Experts of a small language model: 10 layers, 80 experts in each of 7 layers.
Below are experts of layer 7 (counted from 0) of a mixture-of-experts language model. Rows are named router (the router's row for the expert), up (a neuron's input weights, with its number) and show model dimensions 128-255. Each number is 500 + 25 x the weight over its row's rms, rounded and kept within 0 to 999. Numbers have three digits each.
After each expert's rows: "gets" lists some tokens that make up at least twice as much of what it gets as of all text; "mostly gets" lists some tokens that are sent to it at least half of the time. This comes from a sample of Wikipedia text that the model never trained on. Tokens count by the router's weight.

# expert 33
router:529525541482494470533479514488498509513551469496475477476486448516534501477544479495465486506484517465474484493505504503528446550515524470519527477505488540475507520532547523467471542485463475516533438488485465544487499535497532488514495475492508469500492539472454417505466477466508467463514492475535501464498499506480501501501473487536484496534487519489525487462467502490517460502485
up0:447519539517489494524471536500492512531467493498512523503549522528492516506487545515515490511524474504459461467546526509513457514520515513475503525522508497492521512542515510534532521472450438482513498486488508475481451476512478518531516480513523485525517487507497471508534472524455518483512494503519469456482513504463509504510502485511469521506469511479488470480528474500530491541527
up1:492521525532570466519508492489465539505445497516550495481470523517482542492489507515481494502502458539515496482539505435532499507504519471498546476519457539521518508512519481533494490520469495503467490485517552502475533539480500489479534506484481452482497483472494464511530485518477515467475515494466487481476504492484480527493458494462451498500485483493512530485506520508555464524488
up2:472552508473496481536501468474473455515512512485550519492506515498513542457513466500487512489497478450493506552512516535535504463532481491512491522474469468539536532541508478506498500504526498541531505554507484584530501475516459545539469519478508473489513518510510459519502472493465520514515540514549482480497513493466526518497495507495497526451509488494504469492517481477556509454488
up3:519500476480540500513441480508506519527490472475465476496539497545498464468479502489490502514521498552536515458458512491535527467489514486507516525486495508448561484456470507504457498472514494487533534499502506466475545514474485547511502491495502524452498505472471485502489498472502498524526537531517497488540528491521516486508516498464491508510518503508484549540478494541492507456517
up4:495502469506476439520485503513480515506484484518459513486472470499546493486544503551468472514510524557506485490543520502514478488502487479497521488457489470507511501495481511512468505495509491529512510478452527518517496510503458480529527484533482502488548513523538486509489532525471521538501492478509483506457486543459477512520456509472477520514470437486466486492523493484449527533497
up5:451485512483504495546480543509532484497480509507510515510510553493512478469506460488471488510470490507481496496505515496506491526512488524502500494526496528549519499490495570522487497521465487464538566508491453504484467490516518547497535541499510536517489491495484552476489555474428518534508478493512498493509477530454468514512454511517494503490492494475492510467454533526496514479485
up6:547485549543462507485471499504508525485458505472494485475520513461505485499457510507481477460507513498475529539470490495541482494508482552554529491494527495488532508471476537541459532517506514541513499470477502499512521516510461516500508507491489469516552496507464488507481500462503509500520512504504484488527497480491549544494457451534488531488479508486461488493489476499497480506498
gets: " (", "-", " \"", " 1", "/", "–"
mostly gets: " (\"", " [", " non", " multi", "—", "^{["

# expert 19
router:513510510502503488503508494423526481529520477503507474512473440486503531518481465467452529459511502470487481482501506496533494501485487472489508471526469521532545539520561560522469478498478503526510489512484485527490493485470505555492484448467504499511530494474475467476485509504478516508488501494580541483506500523514480478537509470516470515495442449486544482509457494473520511515527
up0:464499518527517502508478523501491525451478491492537495482477498493522469523522485503479518521539487488470484522458517501560488482502542487471435489503503504476528513497515473510493499472455505482499490527493499470452498492525463496500474505541508515500458501557494520477493494486478484513531534560550483449454479494510495477459518509482488451461494512516503500477488514503475477488491
up1:518507482494493463488516491459481501473476495499508475502495485470509506493486476517475494464485494492482472553515543525554512552466509440510537477501508499512533546492471480532515508480519490469516497560513538468521511485518528496500492493508494489532523516551483480495528456497511538504508538509506540415507486508530475538507513485498445494488488479462534495491519481507532532520478
up2:446533469496519519503467494465488527479481470521482492483494496538496529520498463533452577480518534480475466521477511492506510489488558460507513504518446520465535507519497521540531496487536519519458487511504530500499564445462502503508472501501514500484483508499518446513503506462492521480502497540501510492475470495494461520519532471470487510464475476527482504510476511480483505481558
up3:475487467487486482512525519502491502469498496547515478514488502488499479497528492475508527539510541503501489517516500514520509491476525492479528473523472552492506525513505503484459508504492523525508528500502512468498473482509496501534507495515517454432499510502483469501478480507501488518519497502494522501469520461487523486505493518514482495486513502436503509470500503504459463498542
up4:536528501464504512470488499496505493499528467508492471482474518525510512468534487485473513521453563473464498522511506457503498466539513481474489507525460518536497486493562508549523507507490505503467500522465504512532468508495511492491498473488508541459470522502441501553465489463526486495519524515478536487512493494498502515483449487492485517498484507487527524483509462457534491490490
up5:517506512513491511500446522503483514453505498485499503529490492555492480483513467514492510542457505493480465485509487531501515474509527500504532473488562505459493548540509453548483522506515505510497533493498451447499466468545495510503500534509532516451472507497473490488476469456509516504475505534505515534502496479505533474529524534494509469512546452502513544471484496483491503501490
up6:531501517488500447481484477471486509525466511493502478486526495506480526481516505499486481507517524535521500500496474525512509464482457475506525531536505492528504510508515500501512498452470493537515551498521503455504501477528500445525515544497487479478454517461451482524497543512506477514478535511462499496497477548493448494464516481499477524485497509508548505445512500516514507527487
gets: " and", ",", " was", " also", " is", " he"
mostly gets: "also", " formerly", " drama", " also", " originally", " currently"

# expert 9
router:514506536509489457539487528462502534497500494494516503475474467508521499502514441484475541434495488471446480504516510525509442530497497488560492494480467522497492518558526503492495514461463497539486480487458480526492508523509544484457467504486509483515557514514470476484468515479472532505525526503527517474490515527519496490517462508536456506545493472472539478496475493505496476505496
up17:496469517500492476507471519502511525505477478524512437474442508503544523459487494501486540498494505482519493449456485529530476478491496527506485529489500493504547485487497534509504524504498488526507521497484513517529554489473522541499510486535492501446500490483482507481548491499492504491512549488567542512515504538485514497495495499549472554506519528504501481554518478493522499504574
up18:538507511502495490496474536464511510521474515490464479453513484496530512513517444482461495447500501444468473542502470469505524509510516525502470536535506478486521523505495523459520489483453485484464461470458502542475535490482488522482449475495556524516540492515448521494464497503512533516544512494478483483528488527507504492529466466512475533547504509496538488514483467490514523485502
up19:509495472498548488517505518508518484504470496497471507455476466504551484473524515507514545474473490515539449510510511517486490466511476523515489460474453492529476511525482510510498530470550499521491523509483497529484516492477526533542467508502500494504535504497473440509451533471522504480514510502500518504460514496502465453476496509515463511532492477506521501450483509522517503513444
up20:503500501517508450498447540478511563475489495488471481469483505509516473504504485497477508473521529488451484523510496485530521515514524508502479493490492538531506495525529503513530510532464473529489501503461485477501554525483491549535463463492493455472537507500493471476496488495511516550514522506490479468484517500489499457515513464501435511510492537507538503510515511518463543473496
up21:502496511416553492500481482507486491504461483494536512532514523520499478528486494505503529491516507410508514501495483539505498494524524493514507451518491530515506495504452514489496523501527473477484497465479528539476495470531502485471519504467528523516498529473449506481488490491507504480509537546507510519497504494475488539495488486495466504558517485506517454458480491522495477514462
up22:514531518489501514560500489505502478475479463516489488487540512513477483544517493489486542531498500466452516482481453513505450520527476511530510508483511511479507498511522499517536487475494502490508533476479536461519488490547471467481508495517573505492471504544499528489468492452464520513542476547509496446462483521492483474526519513530478441509500514526508494502473475487457489492532
up23:476477496534503498500488526486489531497512506506489498483497488527475481477470495510483517515531513502504456500505500480535531536477491489488511525457545525496504494483460528533522499495506521470514485474474525464492472470540455513476512448515488479529486501538518483462511494465504479539490474520512496461523476532504497462506520522549517505530491486523538557519511487466495501505487
gets: ",", " of", " and", " used", " as", " such"
mostly gets: " used", " operated", " These", " largest", " allow", " allows"

# expert 67
router:494543529523514461526439517507497526465496498528501519481478458514499496505557451517489570459462506500487478518513531489499457510514514478497518486514479528533484511534500503532492497514480511518500499537481485516493491514503511489469496501465539500479535498499475487496480462497466511472523504448506502440490483509472485492521487502495464500497463494458507498457488492469498512492499
up0:530509485543478500530507516484518492518523480508506481434470459481482531537491543518493519461466499475454476513549568481519448544489529478483535521503478491504505517530476490536493542494479535496479508467503510511523477453462491468477531504492527463450538498466489491513504508507521502487489483465504487496523502501482478482518483473497455545530494474478532505450486498503503512499508
up1:560487511516497526513485543507511528460504513490485484522566550490492500522460489492494471550466481479494554486528525546482482477458535485474511493503512497506497545485525514541509507433472512515546527492469494466486501515492475476518498498500450507481541500531477555530521502532509503489527515497471485485495513492482503488492524474521534560511475481531536481505504464506512486563434
up2:482498486517502465495461496485506526503484516509494495508514538558552479519477515512493513492525475472484533515436492463485490489508497513545464480464479507475517522481513510494497509516459498486484493485461458462503484475496536482490530515515506491504482512498477492516475516507504508522516536472498463492501532479500516528527504515510498503485496490495498529482508469569505506503462
up3:496485501488511482498472517513479479558509505517477496473450484496535548509496496475516520483454492486464470537486488506524487533534548517498487470491495473502494523493491505449475492444465529509494548489523509536503501473488522486529509506468493513472542492530428523451478504494476488505496497455497560513481519507483507510494484497490514529500476488506514514474500529523514468497494
up4:533515519497499476495490560463479486481503501535506517533454493506503516456478498494504486513532517526467508463488508510496428476520542521511484466472477522532523490482481475547505497542464491521494485502459493503511484544477503469453517484505484533521489529548483477472503437481461479500510524481546468484507512482530515508498543529509502486509489500454478479465495493473517504502491
up5:503476528523543533531460525486523548509504511414491497480509497506513508508511511541462507520419471493510529515453476488512502470540522484463487504522514502519498482504493512508491470482497511455505524540493450514469513497480519511525533479499513508528527506502483504477523506464452497489519494475491520490532470489481511466509489510503538513477494566475538504533539517521516509486513
up6:497486491504491502437516472497490479488472457524474487466508502467493483471519523500501498449478507497465533503560497545493462518495469464484520517462475509547495481546495499494563505518425506501507485548490503517505539497474525529482485495475520490507549503487527489500489499468502489517491473485553493536480518514496499502534489477497497505472520517477500538490504499507478519474521
gets: " for", " of", " a", " with", " the", " and"
mostly gets: " despite", " for", " Despite", " without", " causing", " got"

# expert 69
router:503504519504519495523515539446507483540538498545502482467489474515514509495502435478483541463482460471466478502481517499514463512523528495540524463500494505496504505522524517507480505476475499497515514550465485523469493509503508480454487498457523460494520476511446511495436502496460568496523497480544479476505523501463486505542475470526490509517498477488504520506463510478490451536482
up0:497484457498485475541455507485473469515501484519502478519458517507526494444497482498495464476510501508507528517532472517515507500493560480471493511506459509568507502468522547524485522489496504480508480523547511535463459551508542468542478514475464486531522529481481503466522476488450482495501464502547481452448520524523513489469498498528507491524452501464520478503492478511500523531477
up1:462511506520483505472510487523514513485459472512465489483510494478510493533463500472511513530502507484517513539508499486492516508449488495468524493493507508477504529533516533512520512528524517485497547552497522539513517463451464511523496494484512498495525530548511465503519477522520468494477504493546505465489463524479539531559484463472512526489499447463503505483506487468497536509533
up2:527493498519486505486469474485501507482473486494480492486516506474512491489500491514505519455528507515510494503497484458507473505465504465512515476484476500476499492559507488462513519463493534493507491501505523502493526469486487477511495475473512497512452496491495514534508482460506487496494491485540537484470529504574481505462478480470446507545495502495536535497488548527508526496486
up3:468508484485574505532499519476505508511488464556541451454483465502543520494506498520489513509517544461521479482504478540543507511499555499484484479468498504545512500476443537498464490531510508499470480521519498476541502513517487489482456469497471468511475501499477474491467468487521488537531500502444533497475499505457470429542474495462512472502486533502512479495477509502527464473527
up4:488487465518517496517488515474527538470523480526467519499431483524525506510504467470505552473427533478462497525478484483523504496492534502521480494477481553485529511488495507532500572564503513497502551483501530517484505573506539517536491544530520477506489535478476485483501478503493501519547520519496488488486503437474532519520475558467482514466514472484481488521507452479452561491515
up5:542514497495576497489476504490529462507566536496509577503510490507511506497495472545462513486465517476439502532456542503535445524522507514504509541489515505538509480530468505522490509480503476444506530497547471484498481503552488471460501550452521508499509499488511531498470525469484540507537503484525472487502513521473482490477514446497494470492528479522487502449519495513478464474535
up6:496490492541471510546501537476471514478454505543508515485475472544565488508447558442491503510507496535533535493524525488496483513502527489457494511472504480492492532484491504502503510495490530494492471580479515503479488524462511476552496472497516562471518501521476476515495489498493512561475514502494498474457475527449561532520498504482504465497496475513536547499524500531493523504482
gets: " and", " to", ",", " he", " who", " they"
mostly gets: " could", " they", " you", " should", " having", " cannot"

# expert 5
router:495503483534518512502511554458504531519512493505530472492473479491533529513518468468485519509495506443467477505490527468573476524522526452498494509487486507515532516550505469489475542490495484523487493539507484532479494519484509497472492515473483473494505560490461472491475455461474482503528518501532496452509514511505494488518508481516442484530516511521499513505461503495513500508522
up0:458503456492443491510488536487522502504517448531485516465500491486500484456517534464525478478514508492571478502559516452501492484474512483499556492540535503497486463490527513539511519473500533487513521482535512467463497513516467486502511517480460466460521495528463519509519519543489517457482454496509527483514496448472523496540498514518477534468487485528532459520479472499458514511467
up1:499498525563515536529480523518456490532471471497486491507521520494513514457544471473488503446520506512480541525531538527534505525523456520490491463531487483496524489489487499498510535446545555560499472511498505530501484486496493517516439516452498538502500516535489490484491488437517520479560468520504520463469490527490499482488483476503457500518510515505508520519500496492528489536462
up2:546479487496558537498519533464508525463474546528501493448505489493518489467521476522504494491484516555562495486475526468529494496513484497463510475518507523526516495500474485462491486498457528503484548510528507511474493553531465474479519519510492532462482514518516494501485462489493511480544474502514513496476497497461506521514514505527498513526427494513503500495474488493506494510475
up3:514519462536542485488501554495438475506476531496488483475498454460491524493507483484477493476544505455513528497515504491554499476548553456507483460463480469534551521539520492521458527541500486528503503523565468531508523499483475507509505507472486481479500533505497473495511448471486499546513531548460490480500502553484495490534491480498447513515507525500516504490494485504594530499506
up4:487477485494521505470479553507492470516483482455452461510520505484514501495473464480464471499510525488487495486519521532474505468518505511467512506499506496443534481484482514515493487468514564501504506493443526528507533519494518485466509513509479481481464492488466514495535470480511509489549504495516516515538544500488534517518482487513469486469492512486493536498516502480493528515467
up5:486501517463470474466509518478479486488465491511515504455467500475489530503520498482480518491468466481462539501487506488527503527501513482544512521485546489498540516534521505507516493489505489509483528518496549498506505498502495490496487519519508516479493502535474466471486510494512526531527495522508472498497508549486524512497485483495535484488510492515499536478495499534460485485548
up6:528485508474480528465447528535481517524466526485445520517493464530475549482526510534492499482493451470477534475467515522513458490554528520547495466529511490499510501497471500504481485506509454482485496466472485525477548526530490486444524506473485497527533517532492476527510463514504493493525475517534474481475514528461540476512477508533496502479502499475518518502507505502509438512522
gets: " (", " $", "′", "/", " 0", "″"
mostly gets: " $", "{", " \\", "_", "\\", "ā"